Experts of a small language model: 6 picks a token, 4976 steps.
Below are experts of layer 4 (counted from 0) of a mixture-of-experts language model. Rows are named gate (a neuron's input weights, with its number), up (a neuron's input weights, with its number), down (a neuron's output weights, with its number) and show model dimensions 160-191. Each number is 50 + 10 x the weight over its row's rms, rounded and kept within 0 to 99.
Before each expert's rows: a language model's description of what the expert responds to; "raises" lists some tokens whose logits its average output raises strongly, later layers aside. This comes from a sample of Wikipedia text that the model never trained on.

# expert 0
Quantity and determiner words before a noun, such as other, some, several, many, two, all, same, often after among or the.
raises: " ", " time", " of"
gate0:28 43 55 41 59 43 62 49 69 38 40 25 43 55 55 55 53 59 59 36 51 73 46 55 49 44 53 58 41 37 29 45
up0:44 41 43 32 65 60 50 65 46 49 47 40 59 33 37 43 36 56 34 53 34 36 56 70 43 46 55 55 53 54 56 51
down0:43 65 52 48 55 63 66 41 53 44 46 56 38 47 46 54 34 47 65 53 39 53 41 41 41 71 56 46 47 60 70 53
gate1:45 41 50 41 38 60 66 53 45 28 53 52 46 64 43 61 42 68 58 74 46 46 61 58 52 47 50 31 53 57 65 45
up1:49 45 51 41 40 45 49 56 54 46 63 56 46 35 60 34 72 69 60 57 50 32 41 66 55 62 44 51 48 54 63 55
down1:42 44 41 47 50 63 46 38 62 54 57 48 49 62 55 47 48 46 30 56 49 42 48 61 48 41 68 39 39 38 41 59
gate2:40 67 39 41 37 50 49 32 42 50 40 27 44 40 57 55 53 47 59 52 59 56 62 53 44 39 50 62 43 57 46 60
up2:44 56 59 52 60 44 52 61 35 53 51 63 55 36 53 63 53 40 50 39 61 60 51 39 65 45 45 32 43 57 46 38
down2:53 51 60 43 56 69 68 63 46 56 55 62 58 46 45 32 44 37 57 60 59 64 41 43 39 54 48 55 45 60 57 48

# expert 55
Space tokens and dashes just before numbers in score tables, results and dates, such as | 0, 2–1, September 24.
raises: "4", "1", "2", "11", "10", "7"
gate0:38 71 34 45 31 56 42 55 45 35 53 58 52 49 59 46 61 57 52 33 26 53 53 43 42 58 61 42 57 58 47 54
up0:46 66 48 50 54 60 54 42 37 46 56 62 50 45 69 68 26 66 45 60 44 56 57 43 46 48 62 35 48 40 45 51
down0:54 38 46 47 55 54 43 39 51 40 61 51 39 53 60 36 77 44 55 66 62 62 54 45 46 58 40 60 61 45 55 52
gate1:64 48 50 54 52 47 46 48 58 61 57 55 68 69 62 54 52 47 45 47 51 50 41 67 30 64 52 53 61 58 36 42
up1:51 62 56 47 67 61 59 47 60 50 33 54 47 36 51 27 53 53 52 53 40 51 33 72 33 55 49 64 43 25 33 51
down1:39 57 46 48 38 41 45 51 59 34 47 49 37 39 54 42 55 58 62 47 60 53 54 40 53 50 54 37 43 39 58 32
gate2:50 54 55 35 42 41 35 59 70 52 54 62 63 45 46 57 56 78 56 63 50 58 53 49 49 52 49 53 41 69 31 40
up2:45 62 55 67 34 42 45 52 47 37 37 47 47 50 47 47 51 33 34 49 38 34 37 45 65 61 45 48 54 44 45 59
down2:70 72 54 32 42 37 48 39 55 31 40 59 39 45 47 40 58 50 46 62 20 34 37 51 57 70 60 44 29 38 42 45

# expert 17
Ordinal suffixes and number fragments in dates, years, coordinates and ISBNs, such as th in 19th, 14 in 2014, fourth.
raises: "-", "–", " and", " to", ".", " of"
gate0:41 39 54 55 64 52 50 35 45 57 53 55 55 53 62 22 46 48 70 48 31 49 47 34 50 33 48 49 33 77 45 34
up0:55 63 55 57 38 57 55 63 45 52 37 35 49 48 40 56 52 63 39 67 68 42 59 68 45 60 49 56 57 37 56 64
down0:18 55 50 61 53 51 47 54 48 48 61 51 56 55 43 77 44 57 42 46 62 52 46 38 79 50 53 31 32 35 53 56
gate1:49 58 50 64 58 52 53 73 55 49 53 44 66 57 57 38 57 42 54 38 48 57 54 50 45 40 46 40 48 61 55 53
up1:49 55 31 33 50 45 39 53 48 54 52 50 65 62 60 45 41 77 47 61 46 49 55 45 54 57 46 41 39 49 53 69
down1:39 46 44 57 41 30 52 43 59 52 67 41 45 42 36 38 52 55 30 46 57 52 47 45 60 65 51 36 40 57 46 52
gate2:47 36 40 54 63 35 58 52 41 41 33 43 59 47 42 60 33 51 59 59 41 37 47 29 53 60 49 52 45 39 63 41
up2:43 50 33 34 58 40 41 60 43 28 40 34 58 40 33 62 46 33 65 65 36 36 58 38 51 37 32 51 44 42 49 49
down2:16 34 62 47 44 45 58 42 54 59 41 47 50 38 60 48 65 51 58 57 56 58 57 53 49 43 57 51 40 35 50 51

# expert 33
Units and sports statistic nouns after numbers or in stat tables, such as km, kg, yards, points, votes, win, blocks.
raises: " of", " (", " and", "\n", ",", " in"
gate0:50 40 56 51 38 67 58 80 58 43 49 50 40 57 55 47 48 46 31 58 54 55 51 50 57 43 64 36 55 39 37 41
up0:66 31 55 45 54 39 48 34 54 54 45 56 57 47 32 61 58 32 42 56 61 63 72 46 61 65 42 52 51 54 45 72
down0:55 51 45 62 50 37 37 47 58 30 55 54 42 55 26 50 51 24 51 46 55 60 57 37 44 45 71 53 53 47 49 56
gate1:57 75 49 69 54 56 57 67 63 54 59 46 39 61 66 64 53 52 57 45 40 48 70 48 61 50 42 28 55 43 53 61
up1:52 54 45 59 45 43 51 33 42 61 58 54 78 53 64 54 47 39 47 55 57 51 34 47 29 64 53 48 51 52 59 53
down1:59 48 57 50 56 50 49 65 46 36 53 46 63 33 57 46 45 36 68 56 58 44 55 59 58 35 36 47 42 48 52 60
gate2:28 55 56 73 43 54 34 60 51 51 64 49 70 51 52 52 39 48 48 46 55 68 51 55 63 52 51 26 50 26 47 57
up2:60 38 32 49 60 52 64 42 26 59 45 40 46 54 63 42 27 53 54 60 42 35 53 47 62 61 45 51 33 48 63 62
down2:62 66 69 71 43 32 50 58 44 53 69 48 61 62 65 41 50 58 52 47 52 60 54 37 50 45 30 57 59 40 45 33

# expert 2
Single letters and short pieces inside foreign or unusual personal and place names, often uppercase initials, e.g. Al-G|h|urair, Eun-hy|e, Po|ļ|ina.
raises: "eda", "ets", "ise", "ors", "ache"
gate0:34 67 60 42 36 49 55 43 41 42 65 43 50 62 43 21 45 50 37 53 56 36 50 44 63 51 50 55 53 43 69 58
up0:58 29 66 49 61 49 49 42 61 47 53 47 67 35 38 46 50 49 50 47 53 62 69 45 45 34 52 58 44 50 41 49
down0:51 31 57 46 41 54 47 62 69 47 42 37 36 45 53 44 56 58 64 50 52 58 37 56 38 30 50 33 48 35 54 65
gate1:41 34 36 50 54 37 32 34 60 47 50 52 36 44 46 47 61 60 52 45 49 54 54 60 49 51 41 40 46 40 45 43
up1:55 55 44 47 44 42 45 36 33 54 57 63 41 44 43 58 46 24 58 55 55 49 65 61 46 54 45 38 40 53 51 43
down1:53 32 46 65 62 54 56 52 54 44 41 40 52 47 42 58 64 48 51 57 58 55 72 59 36 54 53 43 58 60 50 63
gate2:45 48 53 63 67 46 50 60 57 48 44 58 43 58 55 69 42 42 62 55 51 54 41 39 49 53 48 50 51 51 23 48
up2:40 55 65 27 39 49 44 42 56 52 60 61 60 47 31 47 39 49 57 60 56 30 33 59 69 48 46 64 48 44 43 47
down2:40 12 65 45 60 43 33 45 51 55 60 50 40 50 47 57 53 49 43 47 49 40 63 50 52 51 49 47 69 41 51 63

# expert 57
Nouns and pronouns after the or a, often followed by of, such as one of, section, member, President, Minister, each, version.
raises: " of", " in", ",", " from", " (", " for"
gate0:43 55 37 57 54 52 51 49 43 47 52 32 50 48 51 42 43 54 52 60 35 56 58 37 45 61 49 66 51 48 51 47
up0:44 45 54 59 34 54 47 36 31 42 51 47 50 45 25 64 52 55 44 50 47 48 63 52 43 24 57 39 53 61 46 47
down0:60 58 53 51 56 54 55 49 43 41 39 54 33 41 56 55 39 40 52 45 48 70 37 54 50 47 57 44 55 48 65 46
gate1:52 50 59 63 45 50 41 51 38 58 34 47 64 38 33 35 54 40 56 31 66 46 50 45 52 36 35 60 38 65 59 60
up1:52 46 56 49 58 54 44 64 38 54 43 52 57 56 69 51 48 47 60 51 53 63 56 43 45 57 48 49 57 31 36 45
down1:34 63 72 69 30 58 36 63 26 61 50 38 46 58 54 52 53 61 54 66 45 37 57 29 43 49 57 42 62 41 50 36
gate2:48 59 47 49 45 64 35 58 45 46 41 52 54 79 45 58 56 47 37 62 47 39 47 31 57 50 59 68 48 62 58 49
up2:52 55 66 52 39 50 50 51 52 36 46 45 52 66 46 62 76 46 51 57 52 40 43 48 66 59 61 54 55 73 54 59
down2:49 52 57 53 68 46 52 24 49 63 29 45 60 41 52 46 45 43 39 68 60 66 52 65 42 52 44 57 30 49 50 52

# expert 19
The word as in phrases like as of, plays as a, and number in number one, plus No, # and comparatives like more.
raises: " well", " a", " follows", " an", " the", " opposed"
gate0:36 60 42 60 34 46 65 48 57 53 67 58 50 41 80 45 31 32 54 49 64 43 63 57 46 57 61 57 60 50 47 50
up0:53 40 57 38 63 58 44 54 39 42 44 61 48 57 31 50 66 60 51 61 57 52 40 42 66 42 37 38 42 53 40 35
down0:33 69 45 45 46 56 66 48 50 31 53 40 46 45 48 33 41 42 33 34 43 50 60 39 44 63 45 65 59 46 63 50
gate1:53 50 67 47 41 55 47 68 47 47 37 61 62 55 47 51 50 46 48 62 53 63 43 50 65 41 36 57 45 31 41 38
up1:60 54 48 59 50 40 59 27 58 46 55 51 44 45 37 47 55 42 41 50 58 46 56 60 47 46 54 41 45 44 61 44
down1:32 49 71 68 47 48 55 55 57 46 46 43 40 59 41 70 36 43 53 58 34 49 60 42 79 41 45 44 66 33 38 41
gate2:38 41 31 51 53 46 67 56 40 40 45 50 44 52 67 73 47 75 30 56 61 49 61 58 66 33 43 34 45 61 48 53
up2:55 44 49 56 34 43 53 36 51 63 54 56 37 49 46 55 48 37 56 42 56 48 47 42 54 40 58 45 33 49 38 60
down2:44 57 34 55 71 51 51 52 42 35 50 52 56 50 50 25 56 40 40 56 41 35 42 40 52 58 56 52 47 52 59 37

# expert 11
The indefinite articles a, an and another, capitalized or not, usually after is, as or with, before adjectives like new, large.
raises: " important", " adult", " entire", " alternative", " extended", " official"
gate0:56 65 45 59 39 55 35 31 44 58 31 42 70 45 47 45 41 43 33 42 61 39 64 45 55 61 52 56 55 56 45 62
up0:42 39 31 61 40 54 41 26 39 59 39 55 40 58 66 59 69 38 29 50 42 34 63 36 59 32 38 71 38 57 66 49
down0:54 48 48 48 53 59 50 42 38 61 65 48 44 71 40 48 40 53 49 50 47 49 65 51 44 80 54 61 57 53 63 63
gate1:57 57 60 46 51 38 51 53 51 38 35 60 40 44 33 42 42 61 32 55 43 42 38 52 42 49 66 56 41 59 61 57
up1:55 43 38 53 54 43 46 45 70 48 60 38 61 47 59 39 63 47 65 54 47 51 50 54 43 46 44 32 69 52 41 32
down1:34 44 32 44 63 59 59 73 49 65 65 55 49 49 47 52 52 38 52 41 27 36 41 42 55 46 50 63 74 63 33 57
gate2:55 66 48 55 38 44 55 51 48 39 61 44 41 58 42 41 51 42 61 69 59 48 49 66 47 45 55 46 63 49 50 57
up2:56 62 42 52 52 51 50 51 42 53 57 29 31 52 49 53 50 53 59 52 69 53 43 53 57 53 51 36 46 60 53 67
down2:39 57 37 48 55 59 59 50 54 47 57 63 56 56 50 42 45 53 43 48 49 45 38 48 54 48 51 35 46 54 60 42

# expert 35
The definite article the or The, usually after prepositions like of, in, to, including band names such as The Script.
raises: " same", " latter", " next", " last", " whole", " entire"
gate0:43 60 55 51 70 47 38 51 59 48 59 61 55 58 47 49 43 36 53 39 52 46 51 51 50 41 64 39 34 34 43 47
up0:48 59 59 59 55 65 57 44 54 52 58 35 36 45 63 42 74 47 43 60 57 51 56 56 50 63 33 48 38 49 48 31
down0:54 44 56 41 46 48 61 55 51 40 53 59 36 56 51 41 45 52 46 57 41 42 64 56 66 43 68 47 54 52 56 42
gate1:38 60 44 52 55 40 66 36 44 48 44 55 43 57 42 44 61 72 54 29 66 41 42 53 46 50 54 64 56 43 50 35
up1:58 57 51 55 39 57 44 37 66 67 55 63 54 37 55 42 63 52 30 29 44 45 44 60 53 54 46 48 47 48 54 29
down1:61 38 57 31 48 53 34 52 55 51 64 66 55 53 58 61 35 41 52 26 62 37 45 56 70 38 62 38 54 56 47 48
gate2:74 38 50 67 44 40 67 48 46 43 51 59 34 55 40 51 44 33 53 50 56 42 45 44 46 57 69 66 49 34 47 58
up2:31 61 69 53 50 52 40 53 42 58 45 58 58 37 49 53 51 60 46 52 41 52 56 63 47 65 55 54 56 55 51 33
down2:24 67 37 64 57 38 40 49 38 36 68 52 40 46 40 41 50 58 39 52 45 47 31 37 48 74 48 45 50 44 67 36

# expert 25
Final words of place and institution names, such as York in New York, Street in Wall Street, States, London, County.
raises: " (", ".", ",", ";", "\n\n", ".\n\n"
gate0:48 28 49 68 60 59 51 62 50 54 35 55 62 40 46 59 50 49 46 50 43 39 59 68 44 51 59 50 28 65 53 52
up0:52 39 47 58 58 47 59 63 57 43 45 47 36 59 52 57 57 36 49 42 44 58 58 61 45 67 49 29 59 66 45 49
down0:44 54 69 51 38 32 37 34 63 46 61 61 36 55 38 59 44 50 53 58 39 49 36 61 42 47 62 40 46 44 38 59
gate1:40 43 32 49 44 45 38 48 34 67 36 46 49 50 42 69 53 50 53 63 43 36 57 36 58 57 45 52 55 53 65 45
up1:58 53 39 49 65 39 36 54 57 33 51 45 56 51 60 43 48 51 64 27 57 48 57 59 53 45 40 54 48 69 52 58
down1:62 50 39 47 50 55 47 57 52 58 45 50 41 40 45 37 40 49 52 54 44 50 48 72 41 56 49 42 62 59 46 43
gate2:43 46 53 60 66 50 45 39 44 60 53 61 44 51 64 32 50 49 41 61 63 46 62 54 45 45 48 81 56 52 45 42
up2:29 46 43 56 35 28 65 33 52 49 50 49 45 52 23 63 59 44 60 55 51 64 29 57 55 51 48 51 49 35 53 44
down2:59 58 45 45 41 40 44 54 45 46 50 53 48 65 54 53 43 47 42 54 50 54 56 49 41 55 61 68 35 45 43 48

# expert 14
Units and symbols right after numbers, such as km, m, mi, %, °N, and the closing brace of km^{2}.
raises: " (", " of", " for", " to", "\n\n", ","
gate0:56 51 39 55 35 66 57 40 43 53 58 46 59 55 58 61 45 47 51 43 55 42 48 51 46 36 34 42 44 54 54 63
up0:57 36 37 54 26 50 50 38 48 69 60 37 54 65 53 73 48 56 76 27 51 45 39 54 44 48 42 38 41 66 59 56
down0:38 57 55 43 52 53 39 34 49 48 63 49 50 53 47 53 49 58 39 36 53 56 49 38 39 50 50 44 52 53 48 52
gate1:33 37 51 58 44 33 38 63 61 41 56 55 66 41 54 48 57 54 37 43 54 62 54 40 53 41 63 64 51 36 77 45
up1:53 44 46 45 57 38 51 54 55 43 46 57 53 67 57 58 36 45 50 66 56 48 45 54 39 48 48 39 46 40 37 47
down1:57 57 54 57 41 59 65 46 36 43 60 44 51 40 43 58 37 43 45 60 38 39 56 47 65 48 49 33 46 25 69 53
gate2:37 66 59 61 42 64 56 66 58 58 66 56 48 58 57 50 42 43 42 51 39 62 47 41 56 47 68 48 56 65 50 43
up2:35 57 35 58 60 59 62 46 58 41 50 44 38 56 55 56 48 62 52 55 21 39 68 76 55 35 48 51 58 36 31 54
down2:75 38 61 32 49 51 56 37 47 40 49 50 54 54 50 55 45 58 51 33 56 61 49 48 36 47 62 40 64 43 33 53

# expert 58
Nouns for occupations, arts, sports and design fields after an article, such as guitar, footballer, director, graphic design, film.
raises: " and", " in", ","
gate0:50 37 61 71 57 63 35 59 60 49 27 44 39 48 50 49 54 42 57 37 53 36 57 56 56 45 52 58 35 49 47 61
up0:49 44 34 61 49 48 34 41 58 55 46 61 66 42 45 61 52 55 51 47 34 54 57 61 32 45 61 40 47 44 37 53
down0:63 49 40 75 58 49 41 58 44 49 51 35 56 48 50 64 57 46 37 62 38 51 31 57 47 61 23 51 47 56 56 48
gate1:45 65 57 43 43 56 68 40 32 47 40 63 35 39 39 66 63 53 58 45 56 55 67 56 52 44 47 38 65 53 44 48
up1:54 46 63 42 44 60 50 45 32 61 54 62 47 43 42 67 63 66 33 35 55 53 47 56 51 44 46 42 65 67 52 43
down1:46 67 61 50 60 34 49 56 40 54 27 51 64 45 47 61 48 54 51 56 44 47 49 41 59 56 52 49 40 48 55 67
gate2:53 55 43 54 21 45 43 51 46 46 50 72 45 33 42 51 51 47 42 54 36 32 53 52 57 34 48 42 58 65 55 47
up2:36 55 44 47 31 28 36 45 51 57 51 79 40 48 44 55 46 58 48 61 35 43 61 43 43 47 72 53 48 52 69 41
down2:48 46 29 50 56 32 64 49 55 55 53 48 52 40 62 43 54 75 52 66 55 53 55 41 57 51 49 51 64 47 66 47

# expert 52
Word-internal syllables of Japanese, Indian and other Asian or Slavic names, like -iy-, -ah, -ō, -ant, as in Suryah, Kamiyunai.
raises: "am", "be", "is", "it", "he", "er"
gate0:54 26 48 54 49 62 48 31 32 67 58 53 51 46 47 46 52 70 52 52 60 65 56 50 39 30 47 64 69 53 51 50
up0:55 56 47 48 53 53 46 51 59 40 48 47 25 52 40 47 47 41 44 43 42 14 49 48 64 78 41 62 48 67 67 49
down0:53 70 48 56 40 48 49 48 57 56 35 43 49 69 30 56 60 42 45 54 53 33 33 47 58 70 49 62 54 44 50 44
gate1:48 27 59 57 58 49 59 24 43 61 35 70 56 47 43 39 62 57 44 58 45 45 63 54 58 37 38 63 46 63 40 40
up1:44 56 63 51 28 56 42 48 43 59 55 41 50 56 48 39 59 46 48 28 53 36 46 49 53 51 49 43 47 44 40 39
down1:54 52 34 31 55 56 34 45 58 52 40 46 50 37 59 56 68 39 62 53 49 59 39 44 49 50 61 43 56 68 57 39
gate2:50 47 51 55 58 43 55 63 43 72 41 50 52 40 44 56 63 52 53 58 57 58 44 65 46 51 72 57 69 62 42 34
up2:53 47 55 53 40 49 61 45 41 74 42 55 57 57 61 53 65 65 31 63 45 55 42 48 45 44 72 51 53 55 42 54
down2:39 52 58 43 57 39 64 43 41 41 48 66 58 51 54 57 57 52 51 57 57 25 55 29 55 58 66 69 64 49 64 45

# expert 43
Last two digits of years after 18, 19 or 20, such as 58, 95, and time words like February, century, ago.
raises: ",", " and", "-", " they", "–", " he"
gate0:55 34 43 49 47 40 23 45 52 79 61 61 51 53 43 56 46 48 69 59 36 56 57 58 56 51 52 62 52 49 51 35
up0:35 37 45 61 50 59 57 49 52 44 46 64 62 55 57 42 53 35 53 62 51 59 72 66 55 55 36 75 50 52 36 47
down0:52 69 53 48 53 61 70 49 59 67 50 53 32 59 47 57 57 38 44 51 56 55 35 66 63 58 30 60 56 52 44 62
gate1:49 49 48 57 45 35 38 61 53 39 68 41 49 45 58 48 26 67 56 62 38 48 76 34 45 74 56 58 39 45 51 49
up1:35 44 56 57 53 76 58 50 61 72 48 61 54 55 49 51 57 47 47 37 41 46 23 39 55 34 65 57 42 50 59 35
down1:36 46 43 47 48 44 54 47 40 49 48 62 32 61 75 47 56 30 64 39 48 53 54 51 42 64 58 45 34 66 67 53
gate2:60 58 36 62 54 56 38 54 44 71 35 59 47 62 44 44 43 45 47 54 38 46 48 38 62 43 32 43 52 48 63 35
up2:55 57 32 72 53 51 44 38 41 62 34 53 52 50 33 63 57 40 43 29 35 47 51 38 62 40 35 51 63 50 38 52
down2:51 61 54 59 56 52 56 27 47 38 61 49 30 65 68 50 44 44 62 55 58 60 54 70 58 62 55 41 61 44 62 30

# expert 26
Final pieces of split verbs and common action verbs in narrative prose, such as sne|ak, exp|el, he|al, removing, protect, kill.
raises: "ers", "er", "ed", "ous", "ing", "ant"
gate0:60 46 52 47 49 61 41 39 41 54 50 31 61 43 42 52 38 52 44 52 64 55 50 58 55 63 43 56 25 66 50 29
up0:63 54 63 44 35 53 43 49 44 59 50 44 53 33 56 44 40 44 41 54 44 42 46 56 43 48 68 71 56 53 50 45
down0:70 42 59 54 58 57 50 51 47 47 49 32 55 60 37 50 45 30 62 61 39 45 39 33 52 38 49 34 36 44 51 63
gate1:42 30 50 58 32 43 42 35 52 55 50 43 63 41 50 50 48 40 44 63 60 59 37 54 56 68 67 57 43 64 58 72
up1:48 37 57 51 48 45 53 33 48 58 51 44 52 44 43 41 54 50 38 66 66 53 45 50 58 64 51 50 46 53 62 57
down1:56 43 30 65 44 45 39 52 43 49 50 67 57 56 57 54 55 40 51 52 65 64 52 46 62 59 56 49 46 43 47 45
gate2:31 28 41 42 41 34 59 46 49 62 63 53 54 47 57 45 63 52 57 60 24 43 53 43 38 48 35 56 37 56 45 29
up2:38 40 44 46 53 54 63 42 30 41 69 35 55 58 47 64 55 36 50 55 34 41 53 38 39 42 42 51 50 63 44 35
down2:45 31 40 47 55 38 60 62 57 45 42 44 57 50 56 42 42 40 51 52 44 29 69 59 32 49 38 55 43 47 55 56

# expert 40
Object pronouns and sentence-final nouns after a verb, such as him, them, others, plus numbers in scores, percentages and dates.
raises: "'s", "’s", " in", " and", ".\n\n", ";"
gate0:36 39 56 45 52 50 44 49 39 69 39 52 49 71 50 49 36 42 51 59 31 32 55 53 47 29 52 74 58 45 72 50
up0:45 68 44 72 41 49 59 22 43 53 58 52 61 72 52 64 55 48 66 52 48 61 42 52 41 52 58 48 44 59 40 59
down0:53 51 68 30 43 37 54 44 52 53 45 55 57 48 40 32 52 57 67 62 69 47 48 58 68 55 35 57 61 51 36 46
gate1:36 59 53 57 43 67 46 46 56 63 64 79 52 53 56 70 50 57 25 62 25 69 53 49 39 38 44 50 41 55 58 26
up1:45 43 52 48 49 39 52 33 32 25 49 55 29 48 46 36 40 39 59 57 44 40 38 56 63 62 46 56 61 49 53 57
down1:47 45 41 44 53 68 64 41 52 50 56 55 40 54 59 46 37 69 47 39 47 46 42 61 52 44 34 56 59 44 46 39
gate2:42 53 43 62 25 46 49 30 39 55 72 49 62 47 57 34 24 52 43 44 36 59 32 52 50 46 76 52 55 49 46 45
up2:32 42 48 52 33 60 68 44 41 60 46 50 56 40 55 35 39 21 61 56 49 71 48 44 57 29 66 68 40 37 43 62
down2:49 20 47 56 33 52 52 55 40 46 62 58 56 50 55 61 50 52 41 57 45 32 44 44 26 38 57 54 33 48 49 35

# expert 4
Final word pieces of town names and surnames, such as -borough, -ville, -ley, -son, plus whole city names like Angeles, Seattle.
raises: "'s", " and", ",", "ian", " will", " ("
gate0:45 48 54 46 43 46 46 49 51 43 54 45 33 51 39 63 45 48 47 52 52 62 53 48 40 46 53 49 68 50 49 52
up0:55 52 55 50 36 57 48 44 53 62 63 43 48 61 55 46 56 58 58 54 56 49 50 45 48 57 41 51 52 52 54 39
down0:22 65 59 57 52 65 39 70 42 46 47 49 45 53 38 57 66 45 61 63 62 51 32 52 70 51 52 47 40 58 60 71
gate1:41 45 59 49 40 54 44 55 35 48 51 51 66 38 67 54 43 50 55 46 37 31 55 47 65 52 55 65 67 45 50 52
up1:48 54 56 45 46 57 47 42 26 62 57 51 56 49 45 43 30 55 50 31 59 33 67 42 56 44 61 42 54 38 50 55
down1:53 37 37 42 50 32 36 59 50 46 42 43 49 49 43 44 58 45 39 50 59 50 45 40 60 38 56 26 59 59 48 55
gate2:46 48 39 38 42 50 60 55 40 46 65 57 59 38 59 60 33 50 47 44 55 54 40 59 44 55 40 47 59 45 57 62
up2:48 45 42 40 43 55 55 46 47 56 61 47 76 43 62 54 35 46 35 41 36 53 40 52 42 49 43 38 52 56 47 77
down2:91 33 50 60 42 53 55 54 52 52 42 48 44 53 43 67 41 38 52 45 64 65 43 62 32 60 54 70 40 58 49 53

# expert 62
Nouns for actions, events or reactions after the or a, such as development, attention, backlash, release, war.
raises: " of", ".", " in", " on", ",", " to"
gate0:55 47 54 53 35 42 33 56 36 45 23 33 58 47 64 62 58 50 46 54 54 55 44 57 55 45 51 58 38 42 45 67
up0:68 60 34 51 44 57 57 63 44 62 62 56 48 46 51 42 49 50 56 56 37 42 51 63 53 57 46 37 48 53 53 49
down0:38 51 42 56 54 43 33 55 40 36 52 64 49 51 45 57 54 44 59 47 67 57 49 76 52 40 41 61 43 52 58 51
gate1:53 42 48 57 46 50 53 48 59 69 62 51 54 55 55 58 44 64 64 58 48 37 65 55 54 56 62 49 45 43 61 38
up1:61 43 46 55 35 48 59 26 59 63 54 65 52 42 50 53 59 50 51 57 40 39 62 57 60 51 51 49 45 44 52 47
down1:76 52 48 48 66 50 46 55 67 49 54 56 63 56 46 52 52 48 31 29 33 57 38 53 55 53 47 48 52 55 49 47
gate2:70 47 46 60 58 51 27 37 37 44 47 61 50 44 47 25 51 52 36 37 59 39 65 39 67 44 36 77 54 65 60 49
up2:41 50 75 50 47 55 65 59 56 45 52 59 40 46 60 70 47 42 54 60 52 46 49 58 69 49 46 40 43 23 66 44
down2:52 51 37 53 45 53 51 62 67 48 44 63 29 60 61 48 35 58 39 60 48 39 39 51 54 49 43 44 60 60 46 52